From a checkpoint of a small mixture-of-experts model trained on Wikipedia: width 192, 96 GeGLU neurons an expert.
Below are experts of layer 2 (counted from 0) of a mixture-of-experts language model. Rows are named router (the router's row for the expert) and show model dimensions 0-191. Each number is 128 + 32 x the weight over its row's rms, rounded and kept within 0 to 255. Numbers have three digits each.
After each expert's rows: "comes after" lists some tokens at least twice as common just before its tokens as in all text. This comes from a sample of Wikipedia text that the model never trained on. Tokens count by the router's weight.

# expert 62
router:120098052155096101122176113098154150110118130158169153136090136094094138120144092119120158136144185098134180134119122182080143154167139135135183072055122153181129108107098061116141096160144143144135150164144152165154086109116183111103198131109157160142122108119105144065110114090104103157086152145126119101168093152082188102131191101155154092108102167170136120156133122196106227120108111118112090080118102170119102154115162175121158114127109133106106178089059139087119146100121133118123175085099136147121092107132183102093094131116139079079180176193101114157150105077151127061
comes after: " |", " on", " in", "In", ":", "On"

# expert 77
router:147094118156112150168129178169123091086171186070138096079192086092139138078165117112094102114089124140164166117153165128124100130134086135140085132154207132176101175150183132090185121111086125137148130130061098149171177077131169144116175090141173136156206129145125146135121127081148103136119189146117107100144104157083102102114111164161136163077170152144112079120125105225095083131143090146088155155089127089140139103145138090081093057124118169121137121151092127080140118117145126159129144094118160136101158095166099093143105141126162142183094041112170108140111151159182143125
comes after: "\n\n", "==", ")\n\n", ";\n\n", " |\n\n", "|"

# expert 44
router:123176138070218179107134119122144130163136090085122106107128172091087126133155142117176099086161143084122096094176166126173144168106167133124168133113118090198140142087161194155128112061146119094103153131155145177126164129115161142084136082101154107097177097164122136137107130175097132143160124082112099177143164152120138117094100122097141167100148083143100086129121091208082079069066141058097121105078111100112108158137114075167088158185101123107091117178175176094172158098120116088092188110162139114119125158076118126103121096116156179112091090124107146156112144151165153106
comes after: " of", " in", ".", " for", " to", " at"

# expert 27
router:093079081119138165139175104154180148067112126163154122111104112094132147148164126126099143168121166139150129135145154079132139171094161131142114152119106100115065121116086117176111110133126177072047120131083132138144196187125169145144073112129054130183114163144081124141146114152152134194183168118118098120146169116141113096100133130133089171156166143122068124160166066166138101171077128139116147143162090133134167160170131107092113151171121132082105116154100139125164116134115165106104138087142183203140145182107099127133183098164158095175070070191084056127173149136113134183
comes after: "-", "\n\n", "|", " Preceded", " Succeeded", "Personal"

# expert 6
router:170183102153098078087133131113134144125114113140133110148160155125093143146171159079122145147129138153066209073130205092111180125156129117141111156135122146148106120132181115117116165105115149099152111142149102107071176079052164147181037202110103143114098093142139169172052147081140121120195091154148132120083072118125108121100113108095173132153152087132182079129127140076116136134158090151141131130168135151138106093104130162183192123154074104088097090123108127165117091106105102143127155063132092194119079098178145162084142157151156124123134094113129149153131098199124131128
comes after: " |", " medal", ")", ";", "N", " at"

# expert 70
router:171173173151177108134160123117061130168130163129100103157149175165071112095121105080178154103122099120099100105081157131090141107107109128114088093115098102174120179159177207091125100112111131152113159081164118092092152120178102153095055136116127109136182135148142088086113142125110172082118144122116155144123112124203130217141170125095171145102138097148139174147099105088137124195164108112134107109097153152138159102092112147189147094107122190196072137096123038188093120102082088099128145148128150116152091101122146110125087103102117118133194163125126173167097094118105141096
comes after: " |", ";", "|", ":", "%;", " November"

# expert 21
router:124109129135094135135151127129093117173130134111097116130176122148112118139067073090151111086137095172100110108099129153165130105165147120086094145137162130132156075123126100127081105178170138147168082073122139111121027167222068102105161148133157190080079170145218134116123102113121189137061101147095110170130148104138086108156156135160099122120101119120201225101122187115118142201137154133186153139121145143129154126187135132139152151112083127131132174163166118136155083144109170113129140141118110067122137087136130125177139127143121144089105185119213146130137158103096141097
comes after: " the", " a", " The", "'s", " his", "The"

# expert 56
router:109120084116137173112119126132135152140117130088094106126125142138067144110050128084066114139177125089126091100115156152149140158127186131111129098150157087123128152155107112114107100178154002154103137146175222140144123149105162090102054116111122077150079197137119168158144131128117107127060112159101120192091073120138094129140113107130162099104110183094138097167162110139156151125133091181106176186134126102083155143119211128063150119115134147147135123098151109180129124141154112132179153170119144138109207142147113121102155133126098168183171124104171093173112121149153160081
comes after: ".", "-", " |", ":", ",", " of"

# expert 66
router:166100119148141146143095110149126129126133108135111136093114125191126098115155144130157073161123100055181121161132187147164145119096117142081140117114217077134154127187115128176124108074078103045158091116079162134122128078094106150111153117135162114125161071095128111150173107132097124179149171115113178108164119098188165148168146093151136109146158155110119076100128124123092091123104127119099173077095093156101134095151135150105097138151160134063195121093170149145142121132064116132121082131108087176116105124211098152035122097183128119162068192096071127157117126139095153147
comes after: ".\n\n", " |\n\n", "\n\n", ")\n\n", ").\n\n", "==\n"

# expert 1
router:118121136198122155111128189128128167162118196156160117099177137185104092153110123145140130131137121113143166083147095111116103059167170108131122142116057115046154164101189132105096153137119185100130135163091098105112128134094140121070132121107042193106126135129114126120082167148120099153100166117182128069127138107169158135131106157105108167129148160090096082091136139111124096153133138132075112143108146104124146167191082146173167117124142139072126092117130166152154187142203120126136055119071147100153195185181145131142122099108160085164135115144189139064140097187151119148
comes after: " was", " to", " the", " and", " he", " a"

# expert 41
router:089103137152152102107081089150172107104125111134141096104098104153096134170155137167151164176168144136187139115145108141100080205120129075142153134105085178126096130142124132113169134117084142065164137163162135160169120101119160154140145172143081121148193093128092069120096123118161157173108164137104137108118161156157147084154083149157117171106147142082094091094130113181095089092096067138118134088051168114153112149100151111069179116102106179097096064088083132153169145098115144129181124102130107089064129192156172114114155075114118154110091036114145075100093163107097126137
comes after: "0", ")", "1", "2", "3", "5"

# expert 53
router:076117133188124144125132204053096141085175182152138097099121166150163128132062146115160121160142111095174056116138139153097091093178123126115154066128062148069106167143187123124154108132137068109148128169170143143097151113107122085100141172176153088096113110111172188068093133113165078134068111150156103147130124133197147161137088142107130151188132113156151116212098163131134146069119149129117138169082178105159209128140157118127162147146135107088119119132122101126150168078102117170092177101121107143136144135120125137114147164137107092095092103175098173120117126116063161100
comes after: " the", " United", ",", " in", " of", " South"

# expert 47
router:114147149085149170133134141125106054126163085085120127107082123101125086150124149115122102115142100101079103128169159133134148178089107154123208090103132137170079135134057174109129121070097072138087105135148163098156121091199133162102095093141122108157189098196131096177157129111114144139121129092114113154163121132138128178120136169108110137047108060145155122119084095167134126089135089078110134131096151161114108087134139123194123156168120112140096132155131104115157141134147203112125106052160130101047090066117118177103070167108115145106102135173109160174127106068183133074
comes after: " of", " in", " as", " is", " to", " with"

# expert 68
router:185114140115117127193097124081137134099128122109140162131173136093189171077161117134141151125106177077120144113169109134092173097096125063142091080116121125121103178154134114101124107099129149033149194143113098167142128135115178116170034165143109138187124142144108153127089166160072078148140134129122128127096135115130092103074132101144093129167088056150077151177137099070130155150072105134140124184150150101119061112084102118099183191172167085084136094149171158155140181145146109117158116194120099120145124131112192111129114091118116120159144099156163090136134106194156135122
comes after: ".", " the", ",", " a", " was", " is"

# expert 26
router:126145143163141102122131104105159101152139113122141174104080160096169128151108113110133186113151149183143102167075150156172107160136116098158138120141099085097178130189106185129077175096099125116148139045092140179115165137161118184114130123069182107156143061105119131189179119142192102123151126109120127112171091141097145144093146108114155162088133166164190173175106093098160098115103098112097115116182066175137093148123062058192145092121171088180120074120110111115123122095150102117108075132167117115178191102168098118076084098134127121072152175130130120124137120176112143121
comes after: " ", "–", ".", " (", "10", "00"

# expert 75
router:123178126145120120141102124113089119159158093108193122156136150096089158165124161173047173113135098140112132110166125123137161121175115092123164123151181151139119100151051160132094122066109144138150102081100179139112070142102132077139094063142089104170173040087127083156151121149130135105091119113099081118151176101122129133154186145114103126079167113119101206127104148096163146139128209137121125079144148127148137186111124107192091126084192081126172135115081093132125068136077169139111120149117085155126185159126159139095154109192097125192144142115097095148143162130176124163
comes after: " |", "-", " the", ":", " of", ";"

# expert 79
router:139167134131148143130139169150190159178090113150113150119096088084128130057145142112126131096132118137142042131188124162104095101125180215101151126111124126168107129130111060123183160102157140144071091081149098120128122119101077146116173051091153091148122186065178121177121129121122110128135134119108127085153194101107093171110172081095101133142136098073069186134121165154200116117134169122129145120136078089135142113138148098100043148071173143126135157116123149106090140122101169114123093096142132157150099116068161102140113174114121093155061180157093133155095100095140130093
comes after: " |", "|", ";", ",", ":", " in"

# expert 61
router:129113181059176108131142149088162137158128104114086162125098154169095171166140073128082126112118156152157091109124159149129181180130122176146097097111168110079127102140122127169123107175160178141104102110073104111138144158158111124094176169105172096170109155136153128105190140105141076156171120107097145148088167110145104079149095140131052155187155058123094130112132145149110097111164157116117172160080123155159109074085147058189094147138107159171100112181103075076088090119135186139147114142137139165149124080148099196157161161143135175087099098089114137135172169094168173142
comes after: " (", " \"", ".\n\n", "==", "\n\n", "==="

# expert 46
router:140144063088104135144079152136189106146164141137139095117149054140087153167120176167126118146113164111141064113128063078081102160130088160129138087102136123171151151161096162118163150149104126144140144108148194179107033108128123111166188126117144163128149139109122162123144180123113193141025137173105107094148178138142160148129126170125168140131135144141146155084143129121120123104096116145177148121091087128084086101099135171095153203125138142133153126065136146112103127164151153094107070162153113071152197086162068151084136094104081127114116200111157099097116128075110134105
comes after: " |\n", "\n", "|---|---|---|\n", "|---|---|---|---|---|\n", "===\n\n", "|---|---|---|---|---|---|\n"

# expert 39
router:193113149098117082151111130202147155128145194185118073149134121123156161125133128079159146163103162144130112120138142109106119102103088077141135113087116111123117071061106110089132078125130099165092153151146171178118130125126128122065087145155153146093173068092124075122085150106125147067169127175120128127174113162155157079159160189074143107104199083189071171133114116148159135078097109168078137120154098144115105099098130065159027094125116133126145144156120129087103148160129075146119100158080115132112160105108092165138147162123078111108085131060097136194140131126098140152
comes after: "\n", ")\n", ".\n", ";\n", "==\n", "\"\n"

# expert 69
router:163172126089126133174094136141147147149188120104130168093181029159169037131120095110078095116148123116092140120038126104143083149110170105081093087157122121087180116140074162096116104099162125169132169127158113099088058133125095112151099121112177150160106185108132140113124138144125113072126112149097070156108094103114084125069150146163153154143110138090093077127156176124110147141125117109150120134210099112103158107182093158152143101115142110133098141151146148191110122154143121113136133081136131125048131182156084125127132105157142113249155142106122102136079148144156130122
comes after: " the", " a", " and", " to", " an", " of"

# expert 55
router:171148173131186112111146148140143112143137123155057129147118084107159113101070108163149188118076129155125104115113127158108192181142091094128143122151160135159217162132178182055123140172055133189131105126118150125151138079172120102088146111180125146148144156165121139141108081116156115145126115105118123089132141158146142118083085150106193194123113148079154109133141091096151159192140150165072096134190173111147136103086076083086125117146104178164124165147117130087092152089097099113195146081104106113096126197099131158160120083095115150072155093102144165115181111138126113166
comes after: ",", "s", ")", "),", " where", "\""

# expert 5
router:162150130113170073156131062144165139112128139123112144095091146093162143099157117159114137126135149153152072091081112159109102198090101113195177091137121137131071102161098127151172136111098142115122103118111179144179113065130085163157179120204147191111121167123129140140156098139163093158152160102117145111156146057107081099142145151061149073100132137146108092124117105101213077114060115175150091164140072128111167075149132104147137098139134122188169155183165154110136129090140197193121141122081105130159075092138093103121113160091154182146134103145148155115099163171128138161
comes after: " ", " (", "–", "20", "/", "==="

# expert 65
router:118169142117145115136143156113146166163109084085068098145133164151115159174150078153110206099104094150116156141115160149079119137135135157181192082114126170086153092094133141156127143156173169170138087094116159089178145171121105124087128187066139136121097122150079141106120113180134073119172096094122147152058150107154143117169112104110097135186169114082111165110123135097120137094162137133089115109140148145106112106074148074194114159209119144147098126185120105110105133124133108129103110154105151122175076084107051157065189192167074117102139135136085163136165169082111122171
comes after: " (", " \"", ".\n\n", "\n\n", " =\n\n", " N"

# expert 30
router:121161148126129119126119108108149078194149124125101127164174099174091144173086176056116107128125094160089138114088115128150159086172113176105086093191141108195113090128130095079052113124122083195140103123106114104143078153199086157153213130174187114119077183172094131102137097090125112113129115146085139162138137112179112148099123078144123127125105137143092218103138116084126150155128149122151150150147080151115154159148143147135161125134077118112140200093157071146108148154091152149127151107128137045123139091109073131117105162129134120132207163157183149146139145084112142095
comes after: " was", " is", " were", " be", " he", " also"

# expert 10
router:141139170111117126118136134137141081133169162130174145137169166102120163106114108116154201093133170151133115124146091140101164096130092131120124173153177175161167166104103115104097046161174029127141148161083109134095083055117095143125083116156128173170101152127046110163145196114196188078201119121126141140129182107125116210089121140122182147117126182166206175102116081102108095103093122147114139099181075122157129100090111124096135132143145148098124143086154127166155100109132144156139115137162108109123118080116081110181161168119106165096148148162139169118110110123111124085
comes after: " It", " it", " he", " which", ",", " He"

# expert 3
router:172133113151141106111178117129059109144173109186156080118109169116176128074111112121137109082142117091118142176129136173090079158169115153122135072139076079121162147164207084104115161198149193123082096136168106168090182118116185116140080087079141142114143101115125117110148084114093153146132127101124144071144199127140126135161143146098139121124099188155198106173174111109074119111139150155099181131125124097092060134113152113136137163139162101140128129098137100117153121100101100097115100174193074107158113169115114144070098037135100169084163128153151136175146110081112111130
comes after: " of", ".", " in", " and", " for", " with"

# expert 49
router:168127154174072116070154112138140131138137118109185104176161128117133146087171143078162140147126142140150126125132116072176140097099169093103149125165142129136146164091100183147189148140157147097118145132092113169159163122123105155120197111138130142106181171178158087150051104119141112168141102178120136086139075151147130119116190178131126125142115172156077151108066115151118176112186169141139077086122205176123166127134131184119128146107088141187151158106120121073098111140148060121144195143131049115123099161103185124190150115154083105089073165115102137101161082106181130145
comes after: "6", "1", "2", "0", "3", "4"

# expert 42
router:141133089120109140141154101131062127071132125153182111107127167142111135158079143209122192095080159126130133154120093119098134082156122193165126116077117184113175110135159126145089135102096127142138108103105140112115116135103114112173096101141159068145104161091193183131152113204126116035151126130193137132139132218186166104165081081126119108090131078091095138123099138125062176124133105119088143116135158112092113139169165117122155098162080111114189084129181142116115175082147102138127148154126171062151163120124133117140108155098138107111140070120099093142141197106173120192
comes after: " ", "20", "19", "18", ".", "–"